config.yaml
d_model: 224
d_expert: 32
activation: "gelu"
moe_layers: [1, 2, 3, 4, 5, 6, 7, 8, 9, 10, 11, 12]
router_score: "softmax"
normalize_top_k: false
tie_embeddings: "early"
optimizer: "adamw"
beta1: 0.9
beta2: 0.95
Below are experts of layer 9 (counted from 0) of a mixture-of-experts language model. Rows are named router (the router's row for the expert), down (a neuron's output weights, with its number) and show model dimensions 0-223. Each number is 128 + 32 x the weight over its row's rms, rounded and kept within 0 to 255. Numbers have three digits each.
After each expert's rows: a language model's description of what the expert responds to. This comes from a sample of Wikipedia text that the model never trained on.

# expert 30
router:131126115190117152060108114108134134168159159158127123153097120106153100091106104115159072111183160124188166119068158141164148134091185140129138159122109132132062182130047142129143147137124083091181096117089151080140121126062090123081129165139146171135132139062119149102080127138113132127155108076121127159082108144124132073108089073142170104176139137092211166161166139152126112071127119130094099140136153112106133112097198169139131113092110103150157090132124145148092107129135075140191167136097149119115090148120134061150096103111136207114160062165095132118148063158145170101061100136114154074128170139164138143088117154072172097134152122173160117061066114142172144144166
down2:137143172101160107149133131091142119098173118147132136073173147149162115191167120198081124100139092107096107186104086203105136129165053099110164155147129132147134122130087138143079109159103093119151159089149162087134118171148150069104080125161133117153139132139114117132162119095043167135169099171132107113137139091177173157142200144125103122096179144097190162110155107080107164127069102139149065116141129127104126116119131130103138139102172099144138143063157176148161123075133074131148094164112097100159155170094170141155047139123144090157152085132103139106162119095179137143103144090071105140106151111149140132129061193136092160170141076116033134118122067108171070114130
down3:105156105104105192147156131102125126146101118165139146114114090171137175150146113170160125110166125171071109127143160134178166212148142179130122094146149056112153070132151094124114098099100073075136101127096187184154091104141147135163129152078126124153119092135096155180099129082142076176147108190108140169163137110094143110187121100147185136122147122172158126109110136166117115080184032095133075095133102103122110067173158108108072122130109152110114121158138154121137088142076089118116191139132057127123128155137194105144165083068106158098146056129088160164158146156135124152086126095158120153098155136091141178146105155129119157197124089168118156110113132127136080209116
What it handles: Decimal points, slashes, en dashes, ampersands and primes between digits or letters, as in 0.686, 4/5, 2–6, U.S., Q&A.

# expert 27
router:128119127128106134136134134153189155196178134117115123149114133123145126166140179123130120064177161125140109146134150191124158168094108071150091162151103085107106159129020155159095211122168094143133071090082164105184103075109103143095087169094159122104048202113110118133092110089139117147143075111149161187112100172157143137061139078155121156161131095117177164139162174146139133082080140145088077142085118106139170102134143139157128061108147077116161090162149091157146089158134134092129103189110145150132117153164173057139061148107168142152146131119107085153161112150114148121115120047113168112112148127185137095140108158087180143157117108114130108116102117088137144146137
down0:128113035175172159118135105186112094085163133101112086112191130175141137075120141127072118103070117139139131093102091101138099136164140100101158166146160165132144107129150121098131144153159091128140150097197059128109136092184122159131115091159150104148162127128111188142148177141087160150129124112123147124160097114155105153084085207111184121146133129120164096178137094136151081115203095078101157110122090166132140094069164145137189139161116117142107121183197094119106106147105125114137082113102103085184127150073079140130123129091091138116165106133153099083179217105130077069176067086140158155130124116123077118127199156146107180113112111162100109118079166147110101122138
down1:137155091136139130098102161129154114093096087128145113107129098163107114116119109087210150174111181126163101161118101082092106180074126165084079079123104146209141183128140125097157108121152115099135101145146125150095126134170106135153116101132101118191182110153178166136095101178139104096127153097117134077147114097065157140104142134117068115140116096105123112116075145160120108115184182139108175086110073173166169168086160117151086147075129084192119057126061135129180092117181147094090147113157151093157109138125141181142145065107087168122129138175122172135075116171094106132166156126151153188117145169139099146141144109185170089103128148127080141191098087196079150137120
What it handles: Pipe separators in wiki tables, especially the one after a team, club or player name before the numbers in standings and stats rows.

# expert 24
router:185104137154125152100135134113143167175146137134105144181074129126125073116074138084119121070153156179181175137067105139139174182109161099134097143127068158142126177155041188145109165096107086133198117140104177067152090138107100078090099148130109139159057129114104135133120155120156126139166128054109156172098077147102106079095074094110190118134182130119194125174111124156130109085134143059117079160115134119131178153081185132145117131095156062151155062130103140143137103147138120107129129140103118177127090118115132099140109150082181101115135099134106116123122105178110166113100159110138150106079147103147140111108100163114150107126133143161200127071087102139216159162138
down3:079149158168164135136154118113114102098093147119118098121124205149112135093112080181207112132144142149151130174159144110091116095134102091081180126116152122175143181127151092141122154082100141096106116092071105130175151148120122145141180071155138129136157175162101114121123056169103090118125134117115139134159122130168156063118188120177102109078111096193132196124052081108133033128099131157113132141127123182094160175110137145115125128115114154164106183123115163087151137121150145117051130132137130155068154144145119098123131102076101172161116121146105126062112153158173128167070044115141109089179154099161132135192134122126123092154175139136102174114098140053132170191164
down4:114134186160120172155132081119082196109109131135118136154145202168136157155152094125132120127191194108145154106130153128080146180143102134127103179099136119118152132105150111152140168072108123102100168093129106084094122109108179095126145092195092156129126150127118110163132104109157117074095120154129115106168101034154091125097178155173149113116060089202133094116057095107136138129119160143101121125128121093072130117116150129125075149091137116100111128099044122138119098135148176135092086072196131127158104109140136100120131059130139160081135115180102156102104164178129141160116144106170112065172140120152149103203126105120187158140144152223098194112071158102115152168141
What it handles: Hyphens in compounds and list dashes, opening parentheses before numbers, en dashes in scores, and superscript markers like ^{ in measurements.

# expert 19
router:175121088130125099125129131120135126170110124163087130132124132088157065173061130105124115089172145124185169174109124161149138114056136096147071114144137099107135137065078132180159221119157080101124078114115128129150050117067124104143078119069082182143079154116114188150123144125155148111169098102173206152103130122087092113112095135142155129100123126135192121135160185163146097126140144098068125128125101111102123131088152169166164085112118067182118086141111078187141141143124114107155120123133209179127087125168121117148043116116122113106159097141139116166188126143084114138140157070156169127097197141122105080090125186119149102119120137186137118073118119139152136117119
down2:121163160165111116116132120070141147166102186072142137096185179117121140148124105154141100139168141089155090144190122125155137110080081110137135073153133151123144133163175066074133139147111172144167090126125138108093194124085177155110129136133125118115144108130129118113112171106100136112051188146167162146131129097152130139109085129182080147156123126171168201172181130108173061143055094109119167097062182113108080118134100132094123154083117141105057095160125191072083129138118122120117149158173181131103124130144137110062166087135123157097148112124085096165105155068141125156099047147226145153110136069138117099183130144127100141161121099141146097111117111120132114110190
down3:102202107135038121146187169165132089136141099077152069158130135070120152159119097115093145156165131157143105180190109112160128135129166139162134164157175095131184094102165098130184124137152179132103139135115167094118147097101148196153055120116117110120138136129099097132086123133085127130124089154122192101119133177169142067083055161171090129116148135150151150120110196140157113109079100126187122145098130156084041075160086104139112151111107171129119128132101099137076094169168104108098135143118161137122159091100172175100153164136071150085121164159122077170093145121120170163185083082147132119115108121129086149128137064139058119090137156114121093151141159140070106140103
What it handles: Line breaks and pipe separators in wiki markup, especially after section headings like Demographics and in election tables with Party, Candidate, Votes.

# expert 50
router:134147118168127121133140164117114175164166130136158089123087136046169087177083168105141144071149107117174124115136125121139114167114122139080129102144142112100130158111090175150112223120155066076149061101137127114125116131163145133142092110062109129202121152103105143132105135096162133084127102042173138133122067155133140145106087134178109122205109082062174151136205195124148148119136119142107098114123129119086119124130151161127208152132117091131135071132084097153153111154158094082175160176137170098105105141184158140154066128140165166105126054154140123133141127102142171141082178073125186113130132092123109138087109155143160072099145172099160117101131093141177160144172
down0:129137134144132073152134144131105137130165081096147118083178119164115095148140138139061109161101177151168145118177124135137090139142101142142133134121100157135124030165158138144139104157158130120125133170057114116083101145161156255150178160174124106109092138113125133136102175099089127130111091095121074106158090103165149107149089102160121165118142141168209143056170161107122089124173059084138174100149118123171094123136122125117151128138106018128080080124108117125116161057164124139151088127151135133087106114151150128066024112147140125113126105137154118127149144112130108123156153131109175141123114087109190143130170151169177194178096144112084125104108143153134083099091
down1:136145147143109092159154168118142120109143097074157107103185132164118112157113138139085111150143179165166152121158131156151092134137096154152119137113117154153134051157136122170148139158154139118116108178038124086077080144141118239157158155197120118104105129118109143132099173091136109128108099134105091118151068110183115090123094076145101152111131138145205166046169164123119111127144102098130162096147105081176121127122125138137136118098114044145096105113081124122117130090149153146164072109128144149038127125161146137076042108140173118132143098107171121126153128113118099127169175133115177124118102055116194170137161129168137183213089142109088116114084162159103094114087
What it handles: The closing == or === of wiki section headings, plus heading words and taxonomy lines, e.g. Career statistics ==, Demographics, Animalia.

# expert 32
router:184122140151071142065181138119136147142125152139075118195097192112187126137166119061137100099124131177172162124086141144181192144102157077088113162152115098147066173097123140176097139126146117112118138115060124045173160070150113081119080130086091131131136118117093225153134120154168147120162127119170156140099110173122099105103095113113153117099150154067161150151170146162175088146097129089096123131091131102089190163118149153188137145096129139114164136162156088156075153099175095105146116114130161175115104119157127102115104111122161155093157110107098069181177115127128146152107147135131160089142131127112070091154116145101120118084102153160144100085140078058165178146181
down0:083102075139180178111099128134190156122073114138079153076139143142061122108118104089104066127140150162117139117144148079125111138150098121122089120132136168112189055153063096069176086138159086140136166150155155164144187147166174119154167173174116101114118060149144164156124151081159126155136139079114128134117102103107155132108157141182123039106061176134118143173143155087164157084178137071121142167190046107147145126118122174145124157121110107144159137079105148147116166141145159132091144097144108096136106125139118131098069125121156171125108122116092052121084110134128114079205166122140107154070116078111153108127116141165166091118130085087162150165178185121130158129131
down1:095091103085132147143078156148182138134163105043110130127138120116112107145058081128125083109142164129074131111122197137117109150086152113129124155090100153123148087143100127103135061145137122147129123145210177206124145182159167148121134162147168142111163091157191160148152107110168130141072131094101108141052078085127130133108158137161103111108133168136138161149148190079148180103134141101117165201111100086129127129138130115101117135140117106143178147078153140144088115129138153115111147134126088089109075122149180124128073137111133131141114200137081133106136082170109121173132196127171095111085133131135141109130112122133129047078138126002145174196207131114127132157138
What it handles: Counting words and round numbers before a noun in prose, e.g. three weeks, several, few, some 80 mi, 20th-century.

# expert 14
router:112128145112106094113179195134150146176145130102145115129111147120195050195095171128146096113162130167160151133123154150152110129136149108081136149163116113108087166130119147181120117106187058139115127137109114092149067124067086163125109107129114169127120176110116109182129167137161141079124092108141089162142095175097107101100125125150120108132153096035137109160175155198144121102098126093155096116130053120105117168060118148176145110085084113193160140117107110172159107156153073110157160146123178128090145135151153092196124107156127142070119079137078124151214101167112183149156157094111091096141153114178119109099081192133207095101119196150126137159116114118117114141133
down0:169144163100082124164173121118133116110138101105041123187163172127107168107147201128145119130055139120061154106125074125138121112089151120123136095121116091131106106062118120149110152151091102139141105137118119135109188162151104138056149128135112173124103140119081109133110187168107128181082118160116113176093178129123121054075092100157146107138075174122152060151157107132117130118130156130115157169122128158099110142142125144109159083114154126152133111130162162071116083067119169114133107090084192162099101167193139186053138158111156096179152112122168153138140145147131168135069068152169155065104209106134151150214157088155099094163103114156117080108139139136138167110110
down1:090119133135102128136145098158123115113093135134124135155139010105144190125165102085077163161121173104108123143110122099073125140073160126133095151088161121123197164137082082125056180167130196134121128144110172119116122193157131090069147104141109132160139112148130175115148144157062174135156152141134130135157174162108093112127130111133153167171052099128123065029076147162126142152129140151086130098149141131157101109133120158073128126128099112105144132084137098170228103108158181109123095104146119134155113164087195123134140144055113130133122127115125165160141168192123126100124100099167099212144143201134096103119116110109122080105152101156135138090137172119124168085095
What it handles: Field labels and their colons or joining words in infoboxes and headings, e.g. Scientific, Height, Position:, "Design and construction", "List of".

# expert 7
router:134162067177061143061170183120120148123124120150074106220117168103137107149130122113158105117118111140120154151078127099172182112126144093093099125220097090083099159120055214150141187075172114081130148055037152077157136100153086075104111178109064135144140132068111179169133141131180114089171118112150151109120157165036102119093142139142152148145126141099191135149125142167157139111093172081076166174144105117105160123113137145145154150124137093172131097121100110144129132167162106126182141145121141186127138135167165117133046110104090134126127126148124114134154113151135122139138115107118124103105147110118151112140110133115121084058088134141137092139106107096157163146155
down8:118147144133094077140137125203114143161115120159070142153092137144124166124118204103179109109109092172168140103113146139078181051079093163154117187133176137154138106095116110137118136118137155138093108125121112143093128131135097175080121118131178106110100068098134166137122141102152136064190147177181086091095114132105163121105167131135122129138138106153124156076167046071152136129140144120186114124110061090162066176180170159132138132109153153150034114089104111163134169171186156138164156156133083127076159136139135105147201099129104068097157130135153109159119177105132170105097120115118148097087151155121157127077112088148084084107119180104102053155130105139158175115164
down9:078127123164164116101090150174107163153088108116179122118125110157148134136084119069143125147097139160126161159093151105189090112155155157172105168124177170130174136147152096137116131136136155207104108110103130119088086085125066126124073122098162109163148142096160096126123088155152079036099161118098122110108094190163200204144169129150138137095087128129128141099141146127135124119100148134150127090090115128131151124189111121111147172063142152144087161177106085129176066075203173125157101113153156100093137114164154139117166132111143085106143173139086189093149149110117136162142141121105078087143146171170164074048174139125157126127133144126134148176160053192082109072102
What it handles: Whole-number tokens after a pipe or symbol, mainly minutes and seconds in coordinates, plus table scores, ranks and track numbers, e.g. 26″, 49″.

# expert 34
router:139079146135100144134148135071166160204145148180098123094084142124125107156126175106155102097194150152151147142080159154152183190122117127131103134143055121104090170071104109165141187070114079122167117141137146149164066123147116099106126134071126181126122150113120157200098124146139086094121106105136140129050138143066079107160125115190114121121170088085146163138133145132130111121146144096094117117078111124094125145095117145155176127110124100164139075213089136145118070159169077089183138134074123125087127145118200097143112140137147184077169107167065137155155103146100183145141141109116163116090119138131088158103077137130147140134124176180172095118105077110094145195179
down0:153153162118140125155080118130133160149143081128148086164119123095079146110142105136154130082088126131131056125162127154118094105108184163119129138145115171156125054143130076070094107149201120153082148094132095118082129115121075099097097120133094194137093070099169181121127121114201070130117108137098078188109114149120152156101110158130152163127140114112079094160150152131125084109175156119133205137192126108106157118105089174115094126103101122110136069060133115194103104100095155137147144141114120095152150170169165102119138166137138095164191165116113066137076146192147115142131134130156185184164102164161178163098157117128175105135152113059134139227096092079135153120115
down1:175104142148077138164095174073151138154178133147171160108095096112130093125092112123154122110148111127108084079153100192118102100115120114164113095179132115172130126189099169110076114144143120108074132122118173126164144133055151130169102134165122208069097133155122194133119184131123153153125117167135140165131111194236204112052095064122093089091098158085131150161142161149112137138102108137122139134169118080208125141159165049160130104154126139164129122124147098161102128124122170125082139137168139171135091101143163078110105073097144093168112127144108113104155113143146126123101150120152134170161090112105117189179112093089077118101106087137108076119135166131149129083059
What it handles: Sentence-initial pronouns and biography section words after dates, such as He received, She was, He died, graduated, Personal life.

# expert 38
router:122122078155119133104110147153117112172165151167106129128145140103127115157106200086152121058172112157119165139086153150158152107098125136108136132110163148117156128118031190128094233070155125100127127094123162050137122100151081101111084159076131136136088160112141135111157143139230142093126116112104184112102128158141074133071124096149173114179098125119225128153120158129125117124026155142085076212135128115110154114141165107154129143116148068169135125121106103150131079133169122114119152161149164213116108129137144089154059142141144146130123125155108109158160117147151119144163095099106153067090124111135082127119073117095134116129104153173140075102126111145124196149144
down0:120062103133161051103132144099113196147109139116134155104181139182046100082114135123119103132145110148172113137080137100050130128135156159166109149131173104114133149202149118150164141145119100081076107139112117101142202097163154153103100175117179048130173137090092131132132128181133131063119138100108126155101111082116095165124097179129046128149160189189163125082131080088113150078136122138173134147132120144112139106170139158146104136159174144082107136130167166153146142064129125144114113061149129138122135069156134153130136109089171149121094130138089108135116159126114153077123088150120110136113140173112126138050212072203105131213130131156099101144144099137138133176127
down1:146119124117155096124158116055120166089105128141068064121136132140108111108197135103121118134087203145114076116099133144120157180193127089137178096089123149148125175156178108138163130127116164072124158125162115132073110125167176197185127159164127114084142091163123165115165129125017150134164113159144109143107097098115119181168159208159125128127165127149135204148162072104113054115115122095154121146121134122172138081154169163126141119113119126119073150089122134131113175126115119149130148175138051144120167183119180058107120099095120229094083080157083159115106130148127137137109072154129112125091093154120139116133158129168112113102148113173086093101112113098094146124103
What it handles: Standalone numbers in statistics tables and infobox fields, such as totals, appearances, games and goals, and census counts, e.g. Total 299, 4 | 0.

# expert 47
router:155104097152115136077167169127161159181173130135128125138137145103151115134091161121116106114140169162148142176137148186150142197096152106136063134151093095082064140127053128183067190115154119134128073102095130099143082073128100142083123161095091133118083166083075128135099141099128097130162107104128145179125088144081148149099087098149121134093160096110171144198186172143145115126128105104091113130133140057112156119143168168139127136106130095126139110147153122186080113144137111116113168197115170193109125159154158107130017111105164113103154082162128139153133100132070139116129150059151192105109140069177143098107142131076158131101128124102181062135145086076143147171152
down2:144095122157157188090131181108125134120130140149139104133086064111028081131117108164183060114082161120116153169094141160135104149127165124144120090107111152133112083071078165084117130106162134128144092217195191149099151120147126093130157149122145193095139110101119109186123143086109097196093110151091105152129126118099182122142116127174080126098122093158097145121106112197119119080137126163147148128191065182106116125113123155158152104107120146155135112106103134111181138188098149142087120159081087163117132110133151118143159108038117105197142192109085168152141130142063149137128116131163099113121104165128117153078131132131199126153131174165073169111108125193121091144094
down3:158140170134111141184162211109167129139084086072160119123119090119149137191103175104119181088121151092140165150114160197124106119124151166131093106152128140099166078158121163122116119131100153138080110146122119072162107139133104143108115106159119146111149073082140136128128145109118061184148140129127108131145156148173145054067146167101147104172088192167085159085139099107123113118079137142106187119110128121119104148117109103129136091076163179141134053131102122110157158082124166093107136093167183156153124118222166106163181169156080078144103131135157089138178157140041095072117112131146111148089104136119091107118132119139151123086109160179195107075121133070114187118077
What it handles: Pipe characters dividing cells in the middle of table rows, between names, scores, dates and places, plus some code punctuation like ": and );.

# expert 63
router:148053091151158147096160180101149166161136109129130156147070136063164128145093109088129073114144141115171172183090175139154146129113170129079115192166086091090101157117102130161122144099150100114155064109105201139132119093131117113084095144099096142202078171120119181150100162108156098105158155093171167175122106119106110061114082121152180085138145098126148127129132143144198104103092181098106110128085095111136142119067158127169136108106140108148148106157085087132096073136178097118220133150137159168111092183143134104173098077126131185096146131170103091177178124135102131138079122128162132125108179145152084051090074176113125119104104142148174116138151106122125154128127
down0:146124161144140184139094101102121177153125157129180126131139164147141169148139092140126165114110178127143077107080126114127122171119123096157136151120118192105146000185154161099121061128182101146091131132092149215156116055141147107116125163173097098099096137194096099122147080069183148129103145079143113129122110146085073138154138063126082064118199140128104114170141082130136147130103162143130079139139101171154135113138163128087095106139146077086150156145162200156069069057141165081061107119118099097123137128176098123108117179112189137159128099107144147129138102135120116157144087161138103134134132108143103146135167126129146085128142113135110039118144141133184107138142
down1:084129093126070148128132138055109120114153135131124132112101096198126142119107151122186150103109161129150142157165130097095153124151143198162126102119102088161116069110114152131093099164082104096146115150087137080143098166113149087105135066150112120130199104104133122128117089211112140160093107113154131112154085145171158133120135120121140145169182051156110118101119110030167128145135175174154126127176154098103126154098125144175126115136128151136092089165088166112103131155081144118088158206072149129118108081101188095131097187149128057120108106155070127148133119185151118137154137112128149114091133075175109193170086153088093147096191185131130101058113165107139171190158
What it handles: Tokens inside double quotes, usually song titles, names or glossed words, often just before the closing quote: "Heaven on Earth", "Toys R Us", "live".

# expert 4
router:127105070130108203103107156149162120121159147169073133179117093124166085112114143090130110080150156138137149129098113150136145178126131137095137112183119130121105108102087171134081176111158091091176113082069157084200075116074119127128129147118117147141054209123127154177122111090159125088085095138135189107112085123137130136130098095134126126111149069110167151167159164114112119146088137134120050139097115092149197147085124154129103144101072106152145133166134120117061103184112145110130139152093143164109068142140180149134096113067196175132144076166121115144134080173142148153074151106131172075129124127165138131087066200045155113137132192166188133113129126145145133129111
down0:194124123150125125082131131087074139121155156116081115111111129089122122128088127143206149127141130113126137169160086143132135081174132160105092096122106183127137244070128086088080119140099109153118145176090113127100088162149085083119088111122126133148146086147181095110114176169121107162169160079150124139101169165114151114135152092126162098099091160184164078158100138134080147197077076216135068125140163132101108097135140102148134128044122135058165141097071128149106148098128079089168102112156161116132090110146131155124127121164146133116151141168122123130135145127156128091188144045151107117105190148157094140146125112139127148112165134157111181104187140058178156146075
down1:099071104123127149090176112124122154117135123120135149085115062131135097138153045136143141119102113171153144127112169220118115149133101151095158090125107135129160136076112105177150163047159139125088154170074196110173158103159079082126144134187103072095142092117122109204124127082076108189161192129148112078102092149104065123151157117080145137156099170158085109135113103119132113115153099161144105157138079113126156132137166112136137120099118142204142136150160162151120206085153138119071163095122095153130085156152076101110141116072143093127160138168128126099116125121109072080164104173152031141128125153122116097142096090133136138109142178130200126160154176148132186158129
What it handles: Prepositions and dashes before dates or year ranges in sports-career and timeline text, such as on July, in the third round, 2024–25, until.

# expert 52
router:103118118137119137116113105136150107153143150132132076142086150075134165178111124124178095098105153124124108177121155134134174132084169139129118121147109162036124159095118143133132150099135119095179138082092163139150133117085134113174076141122093110150054144128156126128146109062098121120248120138170146097075102146085117113082158100158202122108142131084160130156173182136137077086050179104098101198127073144081127117132175103167124113099147143168173122165074055142106119149148123102148159145108145189163134146145152091169127096118123153101136082155123118156155109164100162169117076095157137119101195101162072129146121150067177125137135125195173112143149080113105187124173
down0:130194133122169134163103154155113155115109133067136170163102168127142122141135103117142156134102124105120174093192112105121196138144123138119122139118122119105126176144094143140135113100125116085103078116141131123109116104075176137148158094187157099078094107064158082142151099164114166129181174121102159139099135111132141128126160098147136128141192146200126077131118121087171138098216111104003186136134119178173163104105110103166134062135082137111129094148167163129087095124112098139108116089120205138104131140164085138161149100146142202150137110104146109083037140117133132096133128129168173138137138126126207125107080142108056174139047125103145096147110122045140138124117
down1:149121102158133142089153108105118128167113080174098101100135144129119109185123157150116110170184087180108085107110162078165179167121116122174095128105132134092111021135175136145065067133098167163133100171147192176151112182117098132091159176113096143108137167135106140158138112103155129112124138108166082192125116094103111101085125108149081104146108095193119146106094194131095126148151148118162156135135139111104144129181116162131189130136107117153163149135099124152134067094109134158136150128065082163072105170170100131201161070152157099138122111166085169080120120152081102125098161083158123054095081099090120157210108154084109151151144141115089138090096137195122128160121
What it handles: Common nouns and adjectives beginning a sentence or clause, often before suffixes, such as Process-es, Progress, Access, Season-al, physical.

# expert 45
router:126102134138060117088145144077158166214155141173109143117147160121184104166098171123164069143155142153128146185094150169126159150107151094131094139157118127107061164114135116125093121081177076152190089114056124114141113116111082143115128133066131143109082175095119157179114101055149108087144117111148120177117098144111124096112103106159126071136149071108132120166168160166137114129141136104098125123089105097124142171083128143139149130073109139155148116150092104125085108157133066095165212150089130139111098122191177101133123119141174201107157100121066114142167138129141189159128137087126149104115144081174077078129115181095213144109100137149110141078097051128108112173142
down0:132135159115128076067106085153119139138087140202048118088108100166071113121119120123129126128087183096138130201092126135192127177169114116129115074107179174134129187101067126159146171086159135118110108105138128143121178112167102141115155154103162094155134116141155182055066169082157112122146116095211156110182078168117125137171147187102141146119145134142166143145072126084058122096102124144119084128125153097150091131124148107101125144155135104116054140162108086192083140134142112105123108108196146113172093149106157134125077081084165191130118127158111116181132141148130151118155120162117048169167141154075166103118092155141130148148129114130067155088138167113090121167122
down1:155146117130159149121151111121120078130120091098116106186127133148175156101131107137113106069150127150147083140148135127112071111091096085151156130089165074115135170162129086095071151177161154177099145113152171086085154117131129148133122144161102146156109134118103118101114150118115055168120152058161151135198133102232126128109085149104124083106184129117133124099162109207112137142093153149139095116166189144212092182094177097104133084132138143146100160118163107109130081140133146118077124099218100064076143095108175084191120126146211092157071142111118082147122158137042133199089120159146140119122155101129122167097116125107143142105148147107152130136151131142111144162071
What it handles: Conjunctions joining words or clauses, mostly and, also or, but, &, nor, often after a comma: "14 goals and 12 assists".

# expert 53
router:140096101113105169106136148073177173168137152151094140156106150156107096112133118139186069111140177170134152160077177152137130189081163095115132134150077104108091141083073167153105158055200117110100080105110178086114073112137135079135134189123099191123090180094114187185112116095174076079167095117166137144130108158085123082137099070144120102103149099119188144177136154124141138105120147094140099121140106112117165184121191179171160115080114093170142088153137145151107124178118144112163124119110132132076106172162168111173089118069190162123134139157083139153162087145090167145079172085162131150101131129124129114095099137092189091131111146135142114134133146116162174178113
down1:127136155152094127132196160118150129105069136126168128128143092128114133143129116105110146168105191147147172157125145139100120111106112129103129131147118119119186169101084160106107162131108211126077078174082197158098115133146134113137140144113140077144124101116075153087111130091128099202149171148159124106150109138059137073149128131113128168139102157148078106116134057160152137130094115145120136120098116139096149168117086113120084096108128193117158159064118149156121120095130143134147126149182188168117114143213143108107098094099078100140127168135167119140237156063053153114076169126130155172101125132118126109122129037193129118061120147155199034142087126122147155128119
down2:130155113088155111169178146107132106149132123122135103174098063194147051154083117142141032116137155126157148136120114156146130146117129095139187088117132153121058000130119161156126106145149125111130111118144151145092157151133148107146191123124167164087147098155104141081111126126121134113103105109114122171176093116102160130111170137158103085132145110145140139192098135120125122101138077095142128098189084127160133100124105153168131138132149173132122137093115157127174135118182088106152081145110144086130113181096111163200092115123124136108123135052161146135124118131072091149123181157150138119073072126083176183102083111142134114119164177129116185095139151133142182083175
What it handles: Pipe or dash starting a new line in tables and lists, plus sentence openers like According, Synonyms, entitled.

# expert 20
router:138160129124129117135153137147166149163174128186087121157113112128131126156127128084137152072104160123145154157089135140137225132109166099116132141163110114119151166054055135142133187105132108149174056118120116080175088085130131105127113104144103187140085203101146125164076111101153097104164118104132124141075117113132115074135137079148127068164190134131117144194146139161132082116134126129045125129133091116116175112070155163170162108110111091126107131146132115127078072160137118103168148212072113122135118127121202079162066111116162178114151121164103083157134080116143137145101115105115200080142172099132112143067100172099104159103148112099147075129067068104173136126140
down0:148105189175159103163109165143135147094167158171103129149139136087149113117115125150152171146170159138079115101080122144121097110157125089164108079128103129124108128185155181183100123118115127154146075105098125090136128050157091095111123154088133143166114116081145096117115188146129136109120125081142129127100104152154127157132136088130169078164146167105084123135066088105130141165186160140117132121115079050111135092115147123092194101103129091151117099115093170182110081127134109101106158094126165130106125181159125225192155132139094113045116132070114196100137103127164078095102166163157141177081134133140125137118137147105106087150166073129174105150136046139154219197114
down1:072134121154138131103109111130111103127135116100146126114091078078132115143089067141136151149064109186143138095157096132175111053197148140096190085092172138147147121125062158112124133162186137181129114134151123142096102215119132103157113113132135052110164127065146105095154087143146123175112132123076184147111131151115161111145152110088094148087104117042150171121097107120146203155133079154100156082073150149112120135134145102162176100110158171159104107110150135099134160177087138185123144107155153153137159091162139106181127131153166121124094122185092125095120083207117119084105119148177154088069082184134113111123164095137127126079126151086116094194161156185131128085144
What it handles: He, she, it starting a sentence or clause in biographies, plus first letters of names opening paragraphs, and some table pipes and dashes.

# expert 61
router:152110120127110166120152156089133124145167122162066080116105181064106109195098156116145116121148132119121185156090102109182182118142216137069102114144093101031150149109108139160139177126138147077144101079146146109117102101140136107138085178075108174145104151140137161107161151134152124106120105071172164131111117162080078173103097136167156077164141150128115154127171126174125087119149134097117087134139139135126121100104150127138143108037111112116130100093045048150140099132180068139198198145130162135077102167142104118121102129098130098108203096157128103169159156145115140179131133119131151084133155117167129115072105160149131075102067126163144084084115091129146151179137
down0:143115189108086120112154145123107167171179154157104100111163083114137162079135103117174159159162100121152059074094088053190169159125165108111134037135062141119142125114110148139128090129177096160235143178184130125138092154116098120089098137138125119123127165129157127108091123121099109094159137175137114112156115151156142164123105106178087082123078137117126129095141179157190150204133133190117131218160082176171156115159109119088106082143118131102145145183128112112086101140128152118074091135166094128071104103136142050130139083106136155144128131132131087095122105160122144143097101138066076220144116095117189151132137124151162112081133141128139106131152091118132137134131
down1:137186157175140071146137122204171177172102154072181141183145161125160157109132121105145115141185113184112090143135092151133119149123101052120073136154089147157160190130092080157155110145117111174148124119153123163168111105113142151095110170076077149136142098145094114149139114113081132115124132118135082103066174107111108189173168122098189152086080109091159136139102146130125102152173074131122168142096143089059102137136120206118119130102086119122105124179119164146053178180123152104104103138111094124128151121104169087182149115135082162146100077133103102117152138138141079102172101053091147072100183175107126119094172149172113122138139100143177097149140097133092190108150
What it handles: Relative pronouns who, which, that after commas, as in critics, who praised, plus == and section headings such as History and Reception.

# expert 25
router:130092058158134136122146146070111122125136167099139048157143105126186109126098198084171123101197100128139149182098144138151153149097137072138113130160077124111144134143078159136135130110137073094168115121151161089128103124053108102170107172099118160125122141120100157159124106093136115082139097141126136232098059138099096143094111144153147111147120097048158170186219142144153118116097119116117112121101138109138096156122142120137194126129061136107154138131073121124106101157107112102179141142139170126126124150147167087171094114114146198121175095207138092136123055097123104164114158072150203140131098036137139089132114112103128110094137148122160153110144077112172153157163
down0:146152151151099119130112101132160150129100090133106155104120112106127110091085172090091123157151117161128156068167129151109078151113201111118093085107091066097193135067093121159092061065162192164119113111146209146097160115109130151187102091105144081174162129083126091108155163075154154123099142159101140125109125158181130109065208118179152141121145148099163151082105239091186117096124122125145137109124117155103114123180118090149141113125112106152102105182144153075089136134131120187097150147137108105120169095135114147126141063171103086109089120164130116122116121093168092143145100106146139206117184121130132146136148111148127148116187130149170105167171140087086115199082
down1:157152149183072133131087107146178123071166141134117190107138120107139129162027145114087118153127106131038096140117161166141097199083164113182129153117178091118125200137091143117091170148119145095101124164148137110082059176203135115100150126155133207174093118150095111098132162158115183176086091080090134140104127177120135110051142133132130166125143110154096123113126139059102105102100137103143119122166182152114113178155086133128154130125135103127134163126140113058156088120122112186126169112141095093095123143123140159132139088123104114113115157125120160099185169127121163065175136134096170154101135106152170170080145087149047130112083175133132176114088125168141130098101
What it handles: Nouns naming eras or seasons and the following of, such as century, season, period, War of 1919, summer of 1906, 1920s.